From a checkpoint of a small mixture-of-experts model trained on Wikipedia.
Size: 8 layers, width 512, vocabulary 50257, 118M parameters.
Experts: 12 experts in each of 7 layers, 464 clamped SwiGLU neurons an expert, 1 pick a token, a softmax router.
Training: a variant of Adam for the experts, 425M tokens, 8987 steps.
Below are experts of layer 4 (counted from 0) of a mixture-of-experts language model. Rows are named router (the router's row for the expert), gate (a neuron's input weights, with its number), up (a neuron's input weights, with its number), down (a neuron's output weights, with its number) and show model dimensions 0-255. Each number is 500 + 40 x the weight over its row's rms, rounded and kept within 0 to 999. Numbers have three digits each.
After each expert's rows: a language model's description of what the expert responds to; "gets" lists some tokens that make up at least twice as much of what it gets as of all text. This comes from a sample of Wikipedia text that the model never trained on. Tokens count by the router's weight.

# expert 5
router:487481535417445505463532472541561523538468530475508530561459594502503565538570533588495489470491502485478462480556486404505508485506528546495455487504458565515519524490512551464517533509471503513483486444536643593569488490505513514472506534492467496475643529523492483569495463530496537498439467533524406550448446507449504531428510487514482491519505505432529494574452414549537506474487454525521510500467486528528545511491482534460535497475523509541533528499519551526484484517481523442453514502538493523511445472553484434460499532542450504529570472480437469492466462498555483558492480524561516508486540495473456501484462477504569511431523533507447572487460529539489483499418536477507433522508584516471461494429527540533500507555568426484471488580487491541534542519495492
gate1:544491527505541493566475529420503524478535521539540429531458438530486493548466489567547484535467488519471417549501441557507515489512449439487550537516568492547433485547531523453492545587584425439498449476543470522545544453545499467462459535500480475570507500494527531521514427579475488517523494490467512503492533502501553558415472481461546530545583470453448495500568492493535493477526558460541526507548554521529501550556503559460456454479529520476489569501503541580513524478499491474555486493465539478494523403453437533570471474586465492478406527489518572467531498489518520490484549531576414551496486528442477541520494455449539462489541501481511508526542568472457551482508563534553530539539493499512496511531515513483499489523425534525450540506445492503504458500518480
up1:460435471522502493556504551502527506551511436475548519493479461482465403494364509519500517449447527515411485590494512567494514480493432529519536515517555497527515505607499459471509540490560462461509503424575470494538494457515495574484517470478551468509519523487521492535491504510503445481488484579503515437571537510511543553461520493481488456466501498449488476454498441448490558465477474414476463546532525531548442533511544524427574475429474467499481487471581449531465522562579512572515549465518592501478517572523504514544524607503501492451432504465590533511547474443481479440462525520504520479493483534459493546547557499450456479532562484471544512513496578477464553452481434469578530514497449482463517445513529548523453536531508508550487536543435517523486533532409511
down1:523563497452500479505471451492502463407488542512482544495591480514520572504449428548440555531548539493445437520511499528516575503537503451563501446512521467490531437568533414512344532527429506469488515533459447523578502531504535508477493527506471468477453576514480514455517503447514490520516516579475438488534486443514440510464486406523574464479591515489398511470459506497482555448568493500546507538561480469511545590461478537484406478455504490477490502513569509549533486537571512524487516505477539534522501545516463498457536493433470500531507510507533541596482544535450573546480506589374489499490457524494508497466446508548519492513476449469511487506507435508483508446464478526510542512545541520451429557494599500544535435521502481483541481437449562595485524481521495
gate2:541500504475521476460529493550446436493544443533462452522537497501414479455512493487573496452573507558493458497518484551466502504549511460511528522563502494523520512460530539593520457445474517518535489449503515509518557534429474585481485413514566463506487553544513527568546599560511536483501456499478545434582557613493468537491496406503501528538554474480552513491438455540499492486560445505411395490539466523489467497444505510523466550500526494492538437490525522515525560533566545485456505509485511505479502451479529484529505462530531531473562583481534529518545487440531490448536581507487549535516540531461526549494480498491561441505461575487497540489527507488466569502518394478506496550491462507493420450476511451534516534516439502496422467484524521623557552518476562
up2:492543508552416487434493537503569416501532508493517538474531500513560509446459496528472484520546535497513533454580551494512457566434507513476411518475537481430465493512479478535446489495473471493500528514530494506476514556453503564466454509532489401469500525381492495535426546533504480518506497508530512446552450514485505544483505501535550500492473523518470545470529542472478543523516555479513476499543491514498469449466575524551555421489497447490505531541576511547502510500509492469479467456455471504456551520553464495442551533428554471508501551505518515446503503497426603488544457457494486529540483497511489438522474433456606503483562569531427435505452494559553541492480501454501437494487495501449561476567497517462601528448512492531521481533529548508576531456535491
down2:483481490476466512540564521523455440448463472642417535544519497470507398563499553560536459485448521517527420455570503498525506465559572480458422452551476572534469459483465483556495512479532410532429532473575493439487492489459493472491554421446501515481486526535494591517475441497481519508471456489451506573498481467487506540454459501470448445500504492508495534454532530553457510470530463519531554494527543410486439463516485443480460479472527501446471506503499475548495483516502539459494530508525461498480496442553457506458523466485493422548458464497523515494534559532559550516497509493512524489528462489473528525539558471473462533494447536553507513568459528512572466532536564481492580510531534496459523470522507415545605434508504476507432470453501490534542461511478538
Middle digits of map coordinates, separator dots in asteroid tables (MPC · JPL), and surname or place-name starts like Smith, Kentucky, Sal.
gets: "8", "9", " ·", "\n", "–", "7"

# expert 10
router:429479524441528399532469454430579481461485533501463522418486612472474557471542512436508475513473530551480479535533547545458568484506482505490442496470552450517565562475553512540543485539462472489453482519519458486529461550517430482499533532429406511521499476480456525464485473473547460552497469505460545457528435448552536499475504470440476528524552561521499462460464532539470505543489526561452526508543482469512557554541504491509461430530484506576488511536496525464459483549521506533508425560536454500505515540471502626483571444501494492446556477460502460449410562523521485440417438533477568488458494536515557519465425553526504488509504499526453508485555478503520546451533532503495423550507437516537489515488466496512594547519402439456577503540523463524480540519446479
gate0:516474548493475454501597576553474458492483507493530450540434446493511522504487500434503535523480473509501578471446471475439481491495531503448485469436505479476496491541502474486526463533501510477502440537557475502455462500386444513440548473570597583450481461498505523507536519494527533487475491499589505486395437513423513501511475461480477509501490499563450462527518504483535507472538498515461533506427506514558474483522524524528551492462516532389512512460468468474489565495456511507499545480444509442511485469561518494550438560548483495556500602464505402475488526530471428487453501604509489485540484559477520451570522552524456554491593486459485553534466529516472539562505492499557548499505525487474548543536494508541463501490532476500493505525562549436525589460486523
up0:488484488530536488510537449452474607496474533521536514585486449537552531457436492548501546495499525546428506584459476456444462537533424531611533425525491459560508582518491486476541530448412479529541480520462514413424577480491529424465547501446509523489535485475530448463538497503490500449534529476498478564543524482497519490564554562534531474509509479534527486482438497492510510547508501564516571493437525401450531441574439643516476522468506481530573516495542469497470465436515442505443489512505437546547496517510572491477490502540550443511463535449483584468504495437460476443550570459537481436555499479442463449546496511546465469513528554531508430546489505496490525400525458482515560551525457491435497499492544459447455495506472452460533571471494513462467459510483506
down0:437489488551523482463551428572556475511504424493564513559453501495503470461534461543452556420502453588511529470524612477518602488557436494517605477514480453474493534514509480505544521484492500539491610507450446495458616482434533497445540519468523479527466522476492573473550546502471467491539523437475470522456560585569561457485563481536463542499549435466514537478510547584500495560497524455543510499483477423464519484512540515484497546472544494498483557537530499518445478503476533529510551543508451525483470463511500480540521506519584529430488514500494525482553503478469535488516562517530463465522513452515485542515533528442588497460509543477489455493465431516625525479556414463570459492483518476459467460434536461468447426446517472548494537413477516547435534478509576
gate1:564496546545525514505422554498445507489514461503436517466470539541523511471544524448454501566540554498504442481457495470448537453513445481565559507534500430456567520470493524454505495544497494387476540520452476478440499497412457479586511455550579524438528578537549538480531486518568511432485506461554482561503484465460511516515494490500501462513496487565474509566504482558452462501506413556527509618422425522413411554530499513465555499545489523560480511435528507522507469482581501563535520502536451412473564516499495502459460550548545505524518420446451482511498550534487400466534531539488500464519524545460469498420540590511429459525492469532497462472496486536423518476514475495551471505498582520520549467555491464515472555443521405483478528477383502530466556510501442
up1:520461501489483515520478498474501505537502524447547505495503409430518452508586524519490499498428502480542515501453525508530458601623460461469444458479510437506502490509528501551527409525501485490513495485550499490507491474491539502418470437468470421537531456484514441531437528551488544562538426472526531461471500515493452519486527429473478525550465491438501448462472457467499522486494530477441431574591483444551487458523488470548446525439541497459496520451439488526485456453454551508520505542436502555495522464502512468493473518526529412459455501518484472538523499452534484463468490463419460497444524541517449493527495452523460580473466502485519534508580514474540486482506433558554533587527500500484430432504526512575489546524515584549501461485544541486517487571503539
down1:503507532487558477451503460479498525493466482509551630539470449514496498466557548488478526546481471525451466529537576541498497522499493523490567485443457498508508474467511459481516449465424525396497517446469511457461526419508538425444506570538505499517486528477520503480503566560423494514573515519549526476523573516530500487528556505465513448543461520474505409449544474530493541523527531478540442486434499469470420490500526490530543560413499478489470487532511470568533526420466463534520520478527549497451425470516515511489500545506473497542433532510512478473547486482516467461496514570616542506481487508597521497452486488461579477443531515499512519488445500527488484515423456474517485448582466444486490499472488490499487484479569520551522477484447491497457579536519505
Commas after names or places, quote-comma marks, heading and table-row line breaks, and final digits in coordinates or decades.
gets: ",", ".\n\n", "0", "\n", " |\n", "9"

# expert 2
router:609530466479506549537573570530446525482497471478471499498511472467451483470427479440478496488565501498523440518472503564454472538442485516478508502446523531548513515508510444486533453563494577511482521522456468448435603494486533523525492499493567515546417458538494502510494502503535407493500608545507545445581514526490450509508497520497514548463424513549509523508516506454440475488454531501453455466531552466521404446511510502459461480503513457496500475522493452497517516449533441493540523428507511542458539522518523482546534481454510477485502517530568475432564468488514449474491489520516486504428462431495510580485540432481446488528505419501443494513550462465434519596548481435518559522492518433501560507524498419488466487448515472558480556402467474516518514472434501
gate0:527529530486518527512534467481539503475535509526502503488490482538563408543573493491470484490453474430487529507506452475519523411440535541534458521413465565481441558479518469393537519505478548560523568491525511497514397500494494455490511513538503524503534486495456482459473493529460521490432529556525540494505440539447498513507456499501485454509536468544564474522537515488477513529496418496549549433455439550468436498434477507432478462484478540564472593502456550464463508518559540457513454470519529537529489528531508473584559452497500470551462498538443475484475515538444465466513526551428518498532497466505498470524486520494553531491487540551452455489474430541465526499410522500477480536425585473416447531513489507437568455548517460470512469495509478492524425473542474
up0:502557452483524450483532523521494461555475559507494462476490561543530442605462555528441525473501495490517561458398497464490519527457594519505487537480466508464502486455504494495468501465512544543508509514476520559476502483477471428522503466488544472519494487518522471500466450404484492496394533439525513486516426447430549456560522478559552540582524497497464531511438477568520497497530501463436499478463463513499465536479540528460506524477435486463492530455488486406431558482474558536486534490523488503530555565489502533496443554541474593534508545459426509506451477510518492525485453436511509408580434445459417466442521501533459437437533500454520487490473527530460516508465565522484455569397461499508499547492479492443508464511544540508513455528479481451599504550483496
down0:455431499522487455480513489553558421489532533581428474406451541518586480486511572451440514499484576486483483478512533473524515495532531443539545489467501505510522409502505456537550498442492587600523473574541477489521460504503552525538502454427577470495612468448592506524527508481558538475523460475498566517447547532488509464512484423504477546521472517520469532498528502481438539482510546501480471412460472507521442484519500497554500543452519546472484562496524529542533421502442549447532512482484535480471440502491460471540421495458463448462524509499417479504483492567466557506524443435502476509506488566455534499538543481498506486502543490518525452471468573476491535519481511533434473379516525513493533543513545469443553536464527480488471471490541471489441520558462481
gate1:532524506505510468497451458443510486507487579478490533452498484517543535493461501545514406515509472546505571532513499491482516443477490470461490503469492426504543595551543546494494472464476460535504464510524493489476432482477514529537451519516485456564513557470510507515521587445481582479495550529462523512543492520525500506556595498472522519492516471445518513539434520509483504507529443510452544457516451507556480464495503540586515520515441511497557471560437476423546517442537474463506423528475581517554454429446473553506448534531493448390407479506483490594527561523524502510501513478522471488487502505528518476487518445553552499589520530525535532510415440487511550441458475528464482533515499534461430553464526498458612594477493584513533476496543491449553521428466506
up1:514532552479592620477492521484454494457496435464467496484424497518523454531519521509517478522502429468453487473552500537535408440454461537485467477507520457467520527560493524507468463496496535523560513497503516544474478544514500484508504541494505466470526524466434529449524489533502520468497551496459466506525518503497554570483422480508538439538489515548462462552517548474534478515515438514506597535511453517556508512450444593487482525434455479527612483573594492612515474492489481454582439498587512487547486489507560606536493485483455485414463502515511438485504539550525504453537583491598547430515451484484501527481475490540528548468473505542509532491517559480592556508513502486549495539459467585467522539443488527482519528517519535641529515492495537503619499528495526
down1:605537443551455502475512513497493555498496563502457521465507537537441568515523551512461536596460475444397506531511499443431534542528469404513501485465515505502444530487544504424414472472430480469569522498605470497483494508517429499570544469550524528521489528562444540459453481531540566591404515469531489520463548472510501444466547527488497527523417510545535499503468479530560482508441473498466527478471507434566485530477449474530500519493445492540496505475483502512529566547484502504521516500519607523570495498433540530526474477466453482456523458475496540520555540492502485579539462432454503468478491537441501438522452466526464578494498501492577492516486440576517476457489459451531479477488503504520543508547560563526583509507546464477471503464469471523510537532466495
Determiners and possessives after prepositions, such as the, his, its, their, these, and sentence-opening words like In, Finally, when.
gets: " the", " of", " a", "'s", " The", " his"

# expert 8
router:464529468534506463497516534518513525442481422545508503471504499505525468517517490525531506532470497550478513491468489459525540515475496446506485434541471512514455471534539572486467573498509509473599466556515610472508583531494446483552444522522482506520628535501471530491479501490498518516445467507495500496523497557458529517518469409559505564467513503499496522470541503555535536481520436442518488514529471509466443539486489545544488533480460501536529531484536559581541510448371521582504502572465447427503577536458518550476437512502433515505536459526468521519523529510484496499553514472523511496607464527408484503456517527470468543492453475469500522536502491477500542466535492573511517458509508424517533532477486536511542512471456487438538416535467539494515471487550501
gate0:493526511502470464524469506484491466505561535518488511509473563456505484480509501446513508480560514562486450503508423584545508502490464522468507455519539460546577372426489475529550479463505559472428474581445479451525534537468573533436597550479519460527518503464583521527532500449557528493482439430465494506445522506518438510477441497524464490473529477588504489478483549451497497503452468500456599476480482556528578449546512446519493519558567518508507497488523529474489449476496475604492497477529513483473559530517511585557507501485466494484451475515457474456495497562490541430376501499478538495534402495528500525585534478470488516434513547529469456517471521538431528560540495522476525499517569515464507488546469468514505499470456535520569462526532446504451484528512500
up0:499498473506540486480446498469466446479515548411506433497501518497521484491502524458531569500551476476515527478500400547454464493489493454569511442519494508510468454451491517436443536530467471497545541464443439568510479504534452497565530449566411543470552503477516510499546509526519514503491443450476541558433524567581402489488427538527455441540524444633455552491489503488519533530486500493457482521517478466469543552547470429498490483472560469487460509526541548485502521503499545506483497527473535426528615398436522450565467566508516549546481442471577568477490458512520564600449493497524466558512438514502488506497485512533478471491533525528513549482411472504488441449562543527552580522497461503515520551551457523496484541509547543474419584563474549510523520522615482
down0:557492543452484500522452538512495471424497484495457568557500525475522467482516513509493553474473508515584490491512532557491471477512537486450479483541525584508544565518539501447490492444443532458583516558511427404510542521462440538521429477496554496507520417497514454468504507443549538492440508513464465518492567477446536463532414545525456470457517480485531531455530442599505504478562448450455536493415441517478501543574533551512506449471454511508434479519492530519554493574485548504475540453457513497504509469478458460521451554524446482507433527496532527472553574445557519492421475486514533468549520488465434495457466514532556517502383534474529560520491484496500453484444505526566494489469525486511508527513544470532475505525409509491475467469515536489498466499487572
gate1:503499539508477524476502488516518452541487507423417472500461533469547483474557488523533549552485512521545463487505502515451508497457399496549492465510483521517505546516498515548452492536532505497427549527422448545476575477418477591472538571450531489545490500540558539486546548488428531482572423415524465436531451576385465494524487504525444516539562434525474556471492559585475465520528480550486470510533472440453469482565540451492485496484443462483538571450523525522418484357508513495496506452454498476534540493528593532521473517558522491605433533476548486495513508548544541448501603485484464549539499507441434451484486498498528479586537582549508485500477540466516457512404467533442487543468500502495543522544513516516498451525523458500488522539441501516483549508508531
up1:517489502527529515497395510476461419512488612427454380477450507505535512455503508522627528463483498515486483516470436486441474474500486512498525481435518436507549458563509480533510511526538541474531490503477529457492499531388540580579535487422470478522482499443555484509487607506519499452529540441566550516424488523470548560551458482498476494569480465387530511502483545495487466438489584575483508601528453504511441488548512448453485461511518483484501527494475463645470411509524499503549474440470498539504482492502464531472526515471551508481385520465500481433524588549491507506510531521473497497503592519479521507479528479548511515477554502481502544555552452533488421457429501494493547488446529450452518499509498475551475496488477490487493493452498506527453540555508530
down1:514568510467534484512494511487477426480535443551484491596465464424480501413511466411509535481569507493501513510515497501498485460496529477469419461590484445471572531491573467486487455427529534469458416446409466474478461548440499470552491416566486451604497452462487503462504559455556463582497499485558456546508534472520471444440485545500490456473477432527555531506480490532490443467494534479510584455392465517519495545490514458537462390520503468508511477530484482559563557542529475488529522499514493493506550485584513529484465524501518478559562462522568516496511490507493458498502474429538481486471481497490431485493505502608569489453457511521534507527515480500523484487391505502493442438494597522467533487485455472549468530477479467502510477577511470469443519527582584
Digits, table pipes, degree and minute signs, currency and minus signs inside years, scores, coordinates, times and statistics.
gets: " ", "0", "1", " |", "–", "2"

# expert 0
router:498551599492486559513498455490553545469569519520509433480498517481479388479433433493585447458500530499535486554498463504504465478469470534451535481496482511501465512493424446519524487496480478504609512542521448490496444485444486506460462543454427466484552485445471516494467534502534515540512547494545523508448515492530520521432452440466514529450543534470556502509492529423486475554464537490482422536510429479474570511581476487516480498531470489497497467479443539470532485556522474546490437498474487502595462509515494396543479502473517473522544465533544509526517434464467598543526427515547472541456476528501490522546481454530549531489456480592530517517493528481477498461461500477476451498464512485495510508496489491446494494525546510439536501416590491565537461441424461
gate0:523531482556489479487484472519549459540482488440521533476497490475490547418549540500497440484548522555437466505499495510462502508441499527444450444415513477441572471521460529499463530506513493527492489468477523481491516587465536472520493477492463588542483489468483527505460516469415468577520501450403506535492532526463462440458480550534523490467493490561463527528489455510462498409514485474444473504467493543559444501478503647580534454549506499447482481511525505477475557442487546554575446448521582466583488490627455515478471544496490445621486523461430486516455527537502411415503481566476459474527499527545540523508558537576529525500468442511541451539529441460543541485588499549518448515493459535495516577486465532482482435464523465500568501555533478465486550491521476
up0:515517488570548532479570503540414545527502449522492541519534532481529536527509441589508527482456480481495537496544524510481463486479527589425568486467521554439564490462537513485583483464482543479588475499431469481510540535523503490505499470494514486460463455455475513519506461550480478497472487500490439435488572523511501541451524519556502507499517469587486460518481436470490482473455558539497467539429531524487555521495540582555406476474469517552467489478573436502482494484422488489487477486476474485465481511559461516477501465487491506512498539492494549521521452477510430518595514512545502478557536515454458584438473542427550507448470419450561534533503415520603523420445470456502543513500498526510518429490447462480488424558486489458518529556496490527537490504554463
down0:420540512530485580431534492516551550557494490530468501506430495496498542515523425578527516470511506492466532536579510499512476523533518469402475406506555536469471526503492458467527523452485534562585467491538653523499498567503538477471458591565559531422528501469431469544449527447493524445566515536503506497470479494483519539455469442451419473526498431549533528477486426414468469476584509508509494480564538530456487505515482523450490458462454509559494591499426515492455541582539531471496460494522518484508505451538483579458515426550505475426509518519469496491524452447556506573540592495476446466542501495483548510541508496508505433530491505509529561554537519501525542548478514443464516539480526558503500510462489479514494574518487535485507495615469461498434492506479543
gate1:551476503525458552535460473517447504459512465519512468446525485539440517524507475478510526508490483527543449549456538444515508460555466459545520513491519522580560507502466484589520465468509534574481470559456502533541479457513514449500577475525499360471501493498574538443524480485517484536556460586482490476407490535507509415571556517560581450467539514480516508502547498487484554517500481489521464399548500477471456514465521484506538485522543464562495567520504482478504418549502502533515540548528438487480520595464492528566544578458498422562421472446527587581551496480443534506544553558505539537546430521564490493536565528560584492483577447494526543519517534544495527501522451527424491523481457483542556494555509475517511443511582529485530456484486548533493494568507485
up1:535576428405518539505413590562438531495512438549471494481531498507470461459529490565480440482504512543447540515496447515506532456527478483490453552553466529518506592568500544498489457523531458550502478496516469492476515500473522506512519508497475466490476451444518455411499501484525527534448429485515522452427527499440510456491524542567530439430529550581539519471463495600476555474509443535447448475474559531508464567505546459462544503525505500531553503483519465421512480442470498513499579489514438470570549518513480583520540532572522405513542426400531458457570528508537446498573504496454527470516462497538466561507521503542593485479446539493521550577565510488474480512506502524554475526567532506539517470487450473547509475467451506574501462502436481519540504528524456
down1:575455549475481473487514525475458437510528521571477565530518539563525458487523543543484577480477517476463485519518466501447503506507549493501512484477509509469477446507480509526500482486371469397462464482551488453515475489506522482498474503574546527448521513472499489445457497485585591468495488477498584485501451509562474466488480548452454586509586486496467536504505523508484487482438512391480554508458569414519458386446497511500446470497548523484560504541514463460562471446438488487522487472564470480477545511504541494444444485527470536487462447490457478512498466526565551519555502461523477510503504518490501531484601515458485513538484507474534424473438537489546443551464457511463494410484502496496483544505506542510581486500481470454431487549487522488452505440523475
Joining words and prepositions after a comma or clause in running prose, such as and, for, or, until, including, while.
gets: " and", " for", " to", " of", " in", " as"

# expert 4
router:447548491440519441448527495478592472515520475518532526522542446556549451453458436455507515460498525487517538402495550447563485542540508559533460441515571505542499495471500548502501455455475435455489551504460589502501452552509460512517568516521512479452557483498519509516486523443558527504479474409539516505487480511534465538517524475449450480550458459426503447454476554509463514546541504474502532428483453522509486442559506447492525558559473464520536475533482504459414527536537477551498465473452480584550487523446462504506563532479510487531473536443439555485431445463513549510432466442505568497462505521578585467534470534552503519515500522532523431538479523566398473492527492391497444412464421535521431578452460539513457469504505512537512505509625456465469512513540446
gate0:534485452529459497503455561456477499498521504472487456547439518530447433499506533423525496475427532533510474466434499489470507552527500575520546438473522531484489543517539462444456528489504496544449545531500515478442504463537574453519471484507560456496533408462500445558441473534475502474451545495480515477532527431420514524513512526536588503465438531548515461522504479563550554501491493469462562542507520493430502407528436478549519521471514471543501484461441488599511564459560519450551491483439512458507546479507524531485437478463547464500400465467446494480469469465539514484492437479515469447503492466554520537452486565498526531511457494503522578523500454546450579516436528506485554518589483439517545462507478500448543446536553522474472521500479527494494529431570523
up0:499499554530487580490465522487518580521520509497535481502486552515468584483529532544552451507440584544441539512419489505517545548463501511455476487454527494441479466476516492451514494482509484462480474531531522630464561551530482480510459472535495430472532430428477511572450504544500446466478541461461474499447522521450518505503496511533587435488464522470509474530577504501515544545450513473535513529481491535469480539489511485482515515501571502515453436519535507502450506527552549413507559475568527443517510456517499534474442487497499493527447524448410474532519522434562508498517495528493463439473429432518498416479471565454529512536537512458472567460489530590542516507452570463526505516483495438485571434547562515513517398414533479461450514492538447507500508480542507
down0:580532474504472500524510459481540450556504465446441550443468499467534454508489514505485482506523519518446508506496493525480513521503576571508413464485531552477537534501504536514502449510587451430476455513446571538456529521436495461503515530474435473470553498484469526506462475460529484435529414410484497513481521530479460521579482513496510481498541488559495457551565521487423577454497563499511536552530458541475490489483529528508471453476537469517488462607484480512483481518459487511512447513487488473473522459524491522550491530472497494479547434528511488447532542533540510473464471504506472513473448523525464423525575491474494478479453483482461503428476529484492506445502450459488526387473540528475485496476504465546584470466538496493508466542597452562489521555537525
gate1:497516531521456521482556435484463537503510532548480496414488401632509469497471504462501520484572520471407557526485492406523441443502484444507524480467484435505486433443483516466509513453472575487529406545485474518516529487447540591524533511471488519463482502539562475516494531508430573451454471542476559461462489484410483512539498528541456518504498489555581501501459492462490540466463505397532428515476576510519509547481503507497507512478515521497440531544504502513474509454485456548517510552468476485498522502486523425491488449513432531491482462459489511525536509478491437502456550533514516551566511446437476454490520483476452494463490480507516467555440466513521521544513496557499508509496459469461605482510582473553478500433496492493443478464486574386564550528515534
up1:468508451491364503531507533527586421507486503514524488477494455561532444467549523509493529558490537531491502501430527440507472461492512391491493492450524480444509539472517456510513487540577507496490516533525467502493539384474483523458545524474555469460479509539571503533517475534470539476541513547489481519468510533491467450503559601543438505536528421564487575468485473500503510473512535434530498439450466520517504504513487579519525493435474470469515511497458511467453474490546486490568495541556503510496445480528569553476432487494519549496471548487456515490499487510510410439458518513475502533493484470475483490555523486466443459545515478509502436465466471493501477498510476641524512518394514480494505498598583555537463509467572485498500541455563490535523511441440473
down1:451530482453529457468481541490503465491455462491456503571418535500505490494495456491528501551552472493461559500494565528487545509470482521594600519494502511530431554431439567536505504440454518521515530428485496535494551424539541417485531529568500508425435516537494524501502517548514523545381570517475481429541490464475507469484601489506514518477501496469539504516448552587453482519486545440540482506448534503466486480501495489498543483457403530486487471475589515458462496495510466528584544499535473473507537512483542473571512501463523574508431549513427536539489515513460535478418454451571570517489512544458431492493476539512564555545479552475494546484546507485445511534429433568484395509462512542483490450481446444535505421566579495517479492446469431535506471459563580
Colons after infobox field labels like Website: or Born:, and name-starting words such as New, National, Royal, American, Church.
gets: ":", " New", " National", " State", " American", "an"

# expert 9
router:550476472514523488549487501433473491535506542523500461549640503578424554535449556500571491564474527530432527533522506552498509566516491555515429519444467512469466476551523439521483458528508533454427520451518430495462472481569482482491462473468527520479479531463523437474578529524487548503541487447489487495518560506601500496469503489525561432504513526480462525478528474515519510530489555457532534467481572504476413531474468489516471484537579514483465479527530448498528466430467477473505472451575463486489495499476508550529434420509524449498532489532551462482500526479511478500512410508436538470444551508499474499531456446519447463438531462485513472522534480493596559606569495454454540564510534530477452438576445480562486499506456479433532484509458486489402569490537511
gate1:456528395574638507488486442441540438418509463555521483430497469486477524531535446501494460581425512485462506431523531452477510485493543402544597540467484524515501483534442483468574493479508497509489460449433527468472524522507508472486557478591461512580537516400478536512517464500449472469485484537530537534484516570452523462421499493526542422507520480501551438500452520561491494467458501490507432547486492533542478415492467449486483528483542519543549564475545525507506500526523508468495533480485462510528529516542540570501541480460486500526470432531569500502543487516523548505504482582535481498541525452500510480457505427509553540492526508514456508504438492508547541432478516468558544534451561565525509537473604489476535526513473496520529567493486557585438471474500444
up1:522545460538532522456495499502503459517521461465555485481480441488497560557476542520498540490482504532494475453534473442524510471399526517468586521481501523533482540511515512558516472467572526533534459441483500546545484549426471484499593450602504493545538515521432514473568431495507484472468487450453490517523484539473508524469546489580533503492556514549525495533396456524522454481411531561471453527462487564498540510463486459498521495481502555535568537497538542518388501444496509498552552538473514520474514487489539411504526513490487518536516500590487457507483478464517533466524500595508493453482492450504521473490521487453487573502526419503464519498440520518493472449503445502536512480515533521541431553472512582436528513502482533571563539477569502510454516386443514
down1:515445470505494454492478463511544524480477498453513445504464463426500568442472542510539553544531531490543503477460499442455494429507462487478525537495440484548526584564537505422505506479476447487439509491531478527563486587532529461539533509499519460477507519471449507485506452519500534469490481467473439490511429544482576570497499446501483494448458556442461509463529531515490473435435500537444504568418532491539521521507480460563543485498516562438430521539492520405469436592446571496437481519538518514495459442505466478587404485461541493408492465501542492533455430476506537554508491535514486525556586460487509498553444498577550519469510434467530521476443459529521493559409501465502425476485519496486510535524509561450449468486521519483572510510483535482504462424521549
gate2:475538473560460576507488527538492528434475484503511517569453460484437493528520562495504492419507499520527525531477522487463516498449437473519534518499460455474568511447422523442515465540495512508536453513475533511511478545510523498525542516553542510451541502499492566496435497498552458508447494543451504544453371521456440443507511560553599502457506452494559506523505505494477572488475413513537576495471504513510484486399564577536557515455465554507504450496423485434532577574463528480485490491493509523580465534464458513482502519585593540480496486458491555482520486445498542520475565470484514522498377507533488569489492576495492444516529513519559533540433477543499507504486446501499492531487522492484534447516521522516504508424524475477458509502465498511474479429521486
up2:527512497517467479473488576460458482481475496469547468533491475460546451488526504472464512462475500473457513572456515452525469505499479507526506490541441452440545536538502492528543442498513426470493466457515533470511455532513539500544506495621550474512489506482519494502470523532465532458524481551528507505479512482452532495507493586506484512429511471450546543522472475467503500579515474489560513540459547515482534482408531517606548508434540534524484458549427546496427534483510477458420529584458463524540590526501468554504514521514514563480476508496486556461511456523487441513537524536513531460501444524516488571497530529500451479532534473528548558457515475547538546507497446487481521529560437573573519523531491512464420503429462520476425454524440569497544590455534530
down2:470507477518390482448464539504447500478541533474457516555448493543467406467522502444454481518552492516497568468500499520434493560557517489517535510531478505551500520515567518475524525499502527481560441465550503484469542431549518451499443484520550465420501468465477510467518519478553540532505498464491482518499484488488540566498555555427515509454510520471504602574581474487488479467552418568514540524504494586551463526460469480560580479530521478544516492469439501477525538532517490449508448491489490564505516445451561512462445516525514493494411435452493464550488454484516439551542446487484485476513497436463413459433469478527513566538515489552517506520447451581481489540484479512455566432534444565590474506547435458414452485470498501470447499565473539520518547533548520
Verbs and prepositions following them in prose, such as set up, one of, peaked, passes, composed, by, with, into.
gets: " by", " with", " from", "=", " one", " up"